config.toml
experts_per_token = 2
head_dim = 64
norm = "rmsnorm"
norm_eps = 1e-05
init = "normal"
weight_decay = 0.41
decay_shape = "linear"
seq_len = 1024
Below are experts of layer 5 (counted from 0) of a mixture-of-experts language model. Rows are named router (the router's row for the expert), gate (a neuron's input weights, with its number), up (a neuron's input weights, with its number) and show model dimensions 0-95. Each number is 500 + 50 x the weight over its row's rms, rounded and kept within 0 to 999. Numbers have three digits each.
After each expert's rows: a language model's description of what the expert responds to. This comes from a sample of Wikipedia text that the model never trained on.

# expert 12
router:598461445492518523540411449467502406484445467485509533536484480501495628473475493618433494498509497541447502488544549487495483507549541461420483485514404531535553553496490524482463455469498547466485566467524571428548496376521498488532493532525565642501436579541540467572539402512523506503
gate0:562571575571494509530536420562507557544474468467507428476469429530473526509480506494436536504461534463520500396518623407535498571502583520529517518478412498424539485480483461517561532549562493510484560595488433578480480473534535487484453500456492554541581558489495546491451548467614633566
up0:478487534542560548594531555435589494561482399538532545562435547479479481520448548530491470477462570492443503404528463484626548480502451439513455536511504436524479512486511476478385467571517457562475521499522521425573414539551543549578507418518468449480480478584511462574487466468429480511
gate1:517479523452546484470602528463491391546588405537546478534477559507536488465443442523513498532546493449452513466541473593470545519515487558404460474606532431437482463470492470476512466487484447514575411575530534535531542519525554433473548489411488451441424559563538480566441517489517484577
up1:457450545524481554367470505447490560466487545475591509572471601509593449520465588511536616585405473585567557542456485547485489579481493514434450510526539568446469495516484448432496441526464468474533455474456479406418520554542506560495500450447515366535491490571495529561405587513572409484
It responds to: First pieces of words right after articles or prepositions, often consonant clusters such as bre(ath), gr(ateful), tr(ains), dr, fl.

# expert 10
router:524504473476559486488435494469518445545531526415453482496429442598499544465537535475541522407468502475427575472522560512540387529556501511546438446470476510494582603591506402456489459494433590452433599491536530440534515409494490514477484487533561573561428503516477500539470495424543503530
gate0:544498490516511473445520463432473496497449339453535483523431415552477553465510570414555493545496515403524603470589461451525479535530463476507468494484461475470443440443566488563465438505517481533464531468487399547513503527471598474466435475436548483454484583516416493594502531605516533476
up0:489546465424583513502462526555561579461556391456502535500450506441573507508550479506512426508474532484391526464454518492487430580603530512479451538429501472575487495448464498470467511438469481511485466506519480490464477521575536509500442576476558452534470573533503488525457526545504518589
gate1:519524421508652523489480572532485455463509445525528532552481469424469553459434483541501480594501553562598519519513447508482418501548597543419610528479537472510441521489563495447445455471537488406557564465529501396482509513530455475457493572444538486528535496587463432550472484507560556565
up1:484483540579618582458584528545524507521500494501454470462493530426554498537528497473473496502456451496498481445508475465509476570539483444574578452441515430513465555434628433437515579464511543505504544537482409506486605455451459538410536532358429493534534524528415408559437533433591463497
It responds to: Final pieces or heads of common and institutional nouns, often before "of" or in table headers, such as -ation, -ment, Party, station, album.

# expert 31
router:541468466427520554508414545409515520623495476442457566483450495552505572488502521497480448445464486479449529483559616558509420481585555540499439507476410515517600542547498463515509476497525593471502586495579565478564453476481463524509467490526533572501409548579503460582518483486549529535
gate0:516465514591505536612551479479450450533513502502498521531518509544481480516544420533442595555485504582571531478484559512612559504545534447473529560487489491508352518528482560488513587433492489456525416469494601511524465553500489544596506479443464516459508469528425532531423545516538484509
up0:501557503446508432514459497500587520466560564527547469591609444474532487496437574547420475517556498506478530488486489524424563438504519570558561413556558468468503498482398564543398435434491561536416586472551475438493516505494544495427437574548490405431486451551561443446563492433474490476
gate1:539544553572513486554509575480564410435456503462438430579575528480466510533508530487421509580555481459477565420539507487534540449488588384504493501530388425478447439493604524423544496427481528454493441526550534458537436448485520501476417498491517463460526463501541540518575505473531557553
up1:399518510548460461499541495571478480513484444443495515537529487482557507515525614408498478513467446518459548458430422537427468556513514461463516482482492433494536506502547380420509556526389431527428426578481556524451434481503452456534482569586571488490442559399510493525462608451540513547
It responds to: Pronouns, adverbs and adverb endings in running prose, such as he, they, it, also, not, only, how-ever, eas-ily.

# expert 6
router:596520476496535463541460424489531449502457470550459532557505468542473598495468515521511425422529538456539577471573557486481465520548521537485475474448473561515570491584447446474479450544455462486459485517567583440538521417525459546429405498503552668573415518551493511557528504466522546546
gate0:626498450520515578577501548480451533532528373501474465547504429526520505508476574591512470561467547497514538435452471544508424491474557464521519511406528544598455582496466443434436615436456500478400536509643484452488499536531511473510533492596443629576436503522567512477501489571477572489
up0:448480587529517541555530519480487533495408600449484511426498524579475475544522461423515472412472391514466479543528557519512500517536485570539464451557507405513566571510531604477510391440505515492528509463431484484496455465494453557583484495540544362344512496485477424529458513455446478518
gate1:500505516558502525551490603461476544635556439513562481546525494541530469498456541495489436551376560543454495438552491490511514524571484564428458530464463534431449513618538446405473451543435524467564506485510513555378531568542431448487445478582478447605491471533373430601511459542472496486
up1:512454490543519612537524484465459503461517519450551503398532553551441530509487475438587545495463503483554451398518528487457475424463564427618539450508471462521559480500501512436526638390481482453439527375520557481399537456524502515539562502510496600546469486571448514521392540446474531555
It responds to: Single vowel or short pieces inside words (vis-u-als, Sur-re-y) and characters inside non-Latin names in Chinese, Hebrew or Japanese.

# expert 14
router:539515517482534459554501457507480453593491526481469539509471514529434646450477522474497533484539523428558488521550530529497448529482605513509530524440451568491579500534524435480520503483471513396522545413583540497500479490538469443497466540509505606548394511542558515545458527478585535525
gate0:482519464533533618462469525499511418523420416506471528513487606479497453537491382486481414504442501507452509474448549548615573387526491550485505479449505492573432518558461551463474514423549539477434540484550495400578481414555598486612488503463492472461510488536541479520545527558484436532
up0:621520416472514493517531449490438457479543563468485496471432412499468520382456606557520557465543467517498432553532538517466473511414541509624527447428503531533570551385528469443486539485441562473454513485502478507432527530454460523482454469548579588599461587471457620449508456593417554471
gate1:514517604555446491499565451515464490473494543363443503549429521566538497538484591579504486488463425480503499470477485609537477571522506443433502516464526446457421497439539497473507380501439550498454558469468420438451513526515516471428485484601626554463442503492507405590456473471446513450
up1:594450618596535483473567474554524531518541545453412496424402506511562505469545530591449489536500525478542476408512416590515577403529578559431465557468476499554465462487582413503516501553459476565563500514619448445471560557503561465489505393421467428500531461516503503469557502550504552478
It responds to: Short lowercase pieces in the middle of split words, names or terms, such as Gr-av-ity, Ret-ur-ning, Bel-ar-usian, Y-ank-ees.

# expert 17
router:591517453408528499489440434503508470544523481459460497556453465535431530511496489531532466514480514436534574472522578540521416558478539513520462483414475505498583602564503420431496479481467591409486508540570541442512555503507488507472488543542516622610458536510568484535496473483527526588
gate0:471448439482565590508541463507500474447544498568536533536481528454465522492517516570530543594498495527467524553508489469446405513539501567483478547471492546482452398480509507447378453524509522502494432359565560479509497457465465490542485528506482479481513617568449541524522419522479556473
up0:531472520418458373521535509508552517464574541495540497538570370480541492589426419551481534550586491481571489435504523519399481492562495455365515451540492490525469466353475465524536520494489388536474459503497437488485520595417514460474465470521392565575433485472478494471594543479485467475
gate1:568467495449483579487449441546515407564538542518565546569338489516522538494474457514621524519457474386609527486544515421413497555561522446522503508525555530439551489560426449498524538577464509421529519533419486558460589522550570409436463544461529503491486486477504516464580411547525445546
up1:509553529499471494522498428456512474546532586494415554542598435471568516617474540448507486384503567559496454541496491468568546491602529466534541489523419498479477516580478468458564465556457498547484449490423571469450495547336472530540520480554548509539418444447510493508497532507476607461
It responds to: Last piece of a split proper name or word, usually with its trailing space, such as Thameslin-k, Har-old, Andre-i, Krasnod-ar, -ford, -ton.

# expert 5
router:522501489501566498584479497421547451526518462599508531545507518544488598476466459468478510451556550420501513469555563569499438489552540529518482455510499578654525449549531442438439456474456556504434513449522563518520469480554547482522403449566506573527414558540501462538473435460485515482
gate11:494557472508520535447486483518401420466442506512444515440415437552513483525446606510346533474434491449564553577455429464444472508486480438561463480481579474493471491440422404515487426598556520383478545386440448462508471552521551466473446482511496546485509546524463458464454511392483484422
up11:494550498432448525469452460506560461517599466489466600539424550515490545437474487509515506528553406496600558639534486509551486514434461437433453422502497458467499532495489504532540537641525511436441455573448514519499469568483443567444459502485547541505534574459561461515582574461478468536
gate12:459471481560558518506564566480459435608440449527527527471502549532484542522485507492416551477481533393422464328466563530517554498534467493481544403497426411423501555545528490513498479547479432582482525527443619448490455509545563512523504458446433531485488464590544432534415565510545452551
up12:536563477495607522487500485479497446499470364540496585491533535478473547536577573437365437541531490419581524412489528536489570453469504604522535447458450463569515578425557553497529493551498422541530516576596534546494481454475507514624464439520433519498521541571569539453526535545529521515
It responds to: First lowercase piece of a longer word split into tokens, often a Latinate prefix: dis, con, ex, sub, com, as in char(ts), lim(ited), im(minent).

# expert 20
router:556487466433559491496423452432539432535439413487498508539499485515492544450458467486555527439544587513457499517539539534522507523540564562551385454469458582548558591512437485473433469509474586410501561446559608447567460523468462523432444507487526560530389526535515574483513454584489548522
gate11:561422515450473478506601521551502507551482465516471485471439549451513535576527511450490463524440484529474551504528507568547534407518396450459581487538502510522435462585533408411519604542516457533484453506617520477512587471503558563506481408471572522497495426555461472524548527433482515587
up11:518525562535495419432542481504385395497495541323405492512476555476574512462526516552524400548432483619544494552468444473517484446553534498513433500434534557479456490569422522516494494458528408568488525558479507388581483531476436461560559438554559405428523459508522526591555570453426494543
gate12:458479493453496555531466516540501448488494561473549498510519522499490483530368527482510500544532534438431500437496453498478357531452463469469512455436551528452442506436503631495513442420545493465602442486482492412485453503454459503597561486466551469458561513498553552569576549465553447449
up12:477427491510449519515450528460596555503618490508537498542400497427375508466474370496492655470547474541538524547402495558439534524490541552540475432477563548459484515485519479506513560536536571536490482498488534605477533520491489563359498552508490503585526577522409468518437481533527484521
It responds to: Lone uppercase letters starting abbreviations, initials or split capitalized words, such as S(V), A(B), U(.S.), T(ristan), F(ARC), V8.

# expert 9
router:582475435424556504546433451454526468537488518473524479532488476562461593477468485574515509444506508455507544524541569501490471566561564553527464501463430570582615517555463454464488473518449564453517517438577578436520546458496493470469418545586542601590394529566505544551505469531547577511
gate0:482459523542539500591552542503503493498505585530564511536484542464506554590409452502493447542637549529459479409507494489456465500534540575575515433491495472568493475518515551415495475396455543576378538552513536425559446475525506540532422543521604466427461421590558465508471503419532508436
up0:433477497509586565426446478468507424367548451503427521550546461564588433391489384467528584530418524516561552479502492527479536559452516440448428545558408517515487504466530447507486499517396485454513445548427592470449487490519527499483479483470489518499548558420475550463478497478514554486
gate1:553449485513568486529464568517534489444443442452449453531473604500480474531501424452484487537448557511461475489496553514563541471465500455499455470514443493448501417414579517511391445528473529444388479551529451484546430542571437499530560460488552515433449508526560531593492568436472444581
up1:490560549549508430533533501500439449467498503597544477437540496581496523527490507579437444442566433565412521484482519488508462443524513503552623476565462508506511420564509536588579538529574426558471575449479466521559622484468545498507618511508491559552454424476516514508475457523465425492
It responds to: Closing pieces of long or technical words, such as serotonin's in, parenthes, Mauremys, plus prepositions like in, at, on.

# expert 3
router:583483433437558495640429456375527480548501492444454478531499499523482500475488442529492443453535516422491513499565526443505456510544556515444502473456493561571531501607479466454468494546465531438484503395561615414525546467493482471457421514544526588541403527568549583520509478516525537525
gate0:525550471471522567492588471473519407560437460396468403509435517587423526498504457432508542465472477433469424515546514475544396578424447527496503361546494472496541486502572396458538515400460525541452478432530519525433440441551596534443419498420534575507475588570436541463473478477470551470
up0:569533539496506509490469553536526513474505504454525507462517556544549519485527511577585507504450557583514487410517520481466561530530459501499496540416515526480434520435482512538481419594526482626427544572367489605514508476459406499506543414581575402414497607582570536507518571499505480587
gate1:429407522533579535507397526434468517468400561605554478522521493515511487452523508524505421457541393551496506500533464523485453504460495598515441417544486497443555478586483457535512459517494508507486546514395484502631494422517486468461426547525492487384447545425451514554536517460542427509
up1:502475428510532454479520545447435549538523500498598457527543560530490538502470563573521449494559447502468461483517482516487428517541491542496561507495522460543500407417418583510441570467471566372544450435568426451569549476506493523507505522485438513480600591573563487590474399558528543614
It responds to: The "| " separator between table cells in election results, sports standings and episode lists, plus some past-tense verbs like won, played, held.

# expert 24
router:612506450484512488512447423532513471546533512508508515529513477518424658477463477549505478481540531422536538468520546505486416569495548544485529514443448543506563502554498475444521494505503498441527519427566520492504575413519498417500427525527521618607433527560496507561562492491570535534
gate0:452434492433487476522448579413426435463410567488463536616560434562430563464468567493521530491472443463603490527526553498550428432552510510455487546585542550560516578493543416445498559415442487449539528519444411497480507497509489529568454447404568474519509531525522505478440551429490438464
up0:532537464574510575453540460491504479506433535449441516448453528423574499488417399558408441512531431519455431585481446497482497574493479561498563560480469517443531521557546567417536512482592522499463516419524527463515377428533478478442480505536547410595439433522442478508464524450500541416
gate1:411472451472488441489511426530436503495515528515534570597523571388438428472477492531548391475489524479475424422407549418565431450526521517473545470401582515531500561561459500403485555401506495466493557523510476450567426515534551549555504485503512483478490470506597484465462559458473555485
up1:399536543546447498540471427539527453570532496500589504482568460502513566483527591522567440503570527560526506434542499483530445569535391462510529471448449545417511477488528578530537441549437475541546492555501420552429514461404537450466511387493502484496514428471474476534515557474582473533
It responds to: Pieces of non-English proper names and transliterations (Korean, Slavic, Greek, Tamil), often diacritic letters such as ö, š, ć.

# expert 28
router:558436438466624540579436463486528484534474478494522487535496502504418584436439476489496448447498551465496517526535594547584483510556545504536470507442479540602592527547508442466503487465476565483496507457545608433590526437540504534515373528546507559539354547533515473519550465517548577515
gate0:487473438392668486429518554490583516540456518511430556516519523547488572472479382447440480472481579454513517451426400423537537461538505491529421462582479485472440465507435463556460357445439601451613520537533566535501540470551455563407479528531533478445493554486503492497566501546454552492
up0:515448508450481571427511592508439467510439486592478479448493504433524479478480459565453500566414423492554503547493386444465494438462447492476477511567474401508401512542534500518498444547498445413419506540471520423524523505538527561418491441546471473504514489560505520484564497446493487588
gate1:530501485449504567375476584477481508479413481379462472481486492490459543460455476430439396402456477516470598520503467493507484452483536534457436541456560532558503514521468542511498407563485531386545453587450518552488473428499439531476525516548478518617434536498534545542511514499541567549
up1:442520469603273505420493448490552487499570498505472476423483477474487525533592500520537604537463505572492518525496512444397435618466548561553372429517452466377588513396445560504475455553506415508476537455447519517510515477544548450442532496476573536578468467542452479532580495413499579540
It responds to: Single-letter word starts and LaTeX math symbols, such as p, b, m, \frac, _, ^, as in p-age, b-op.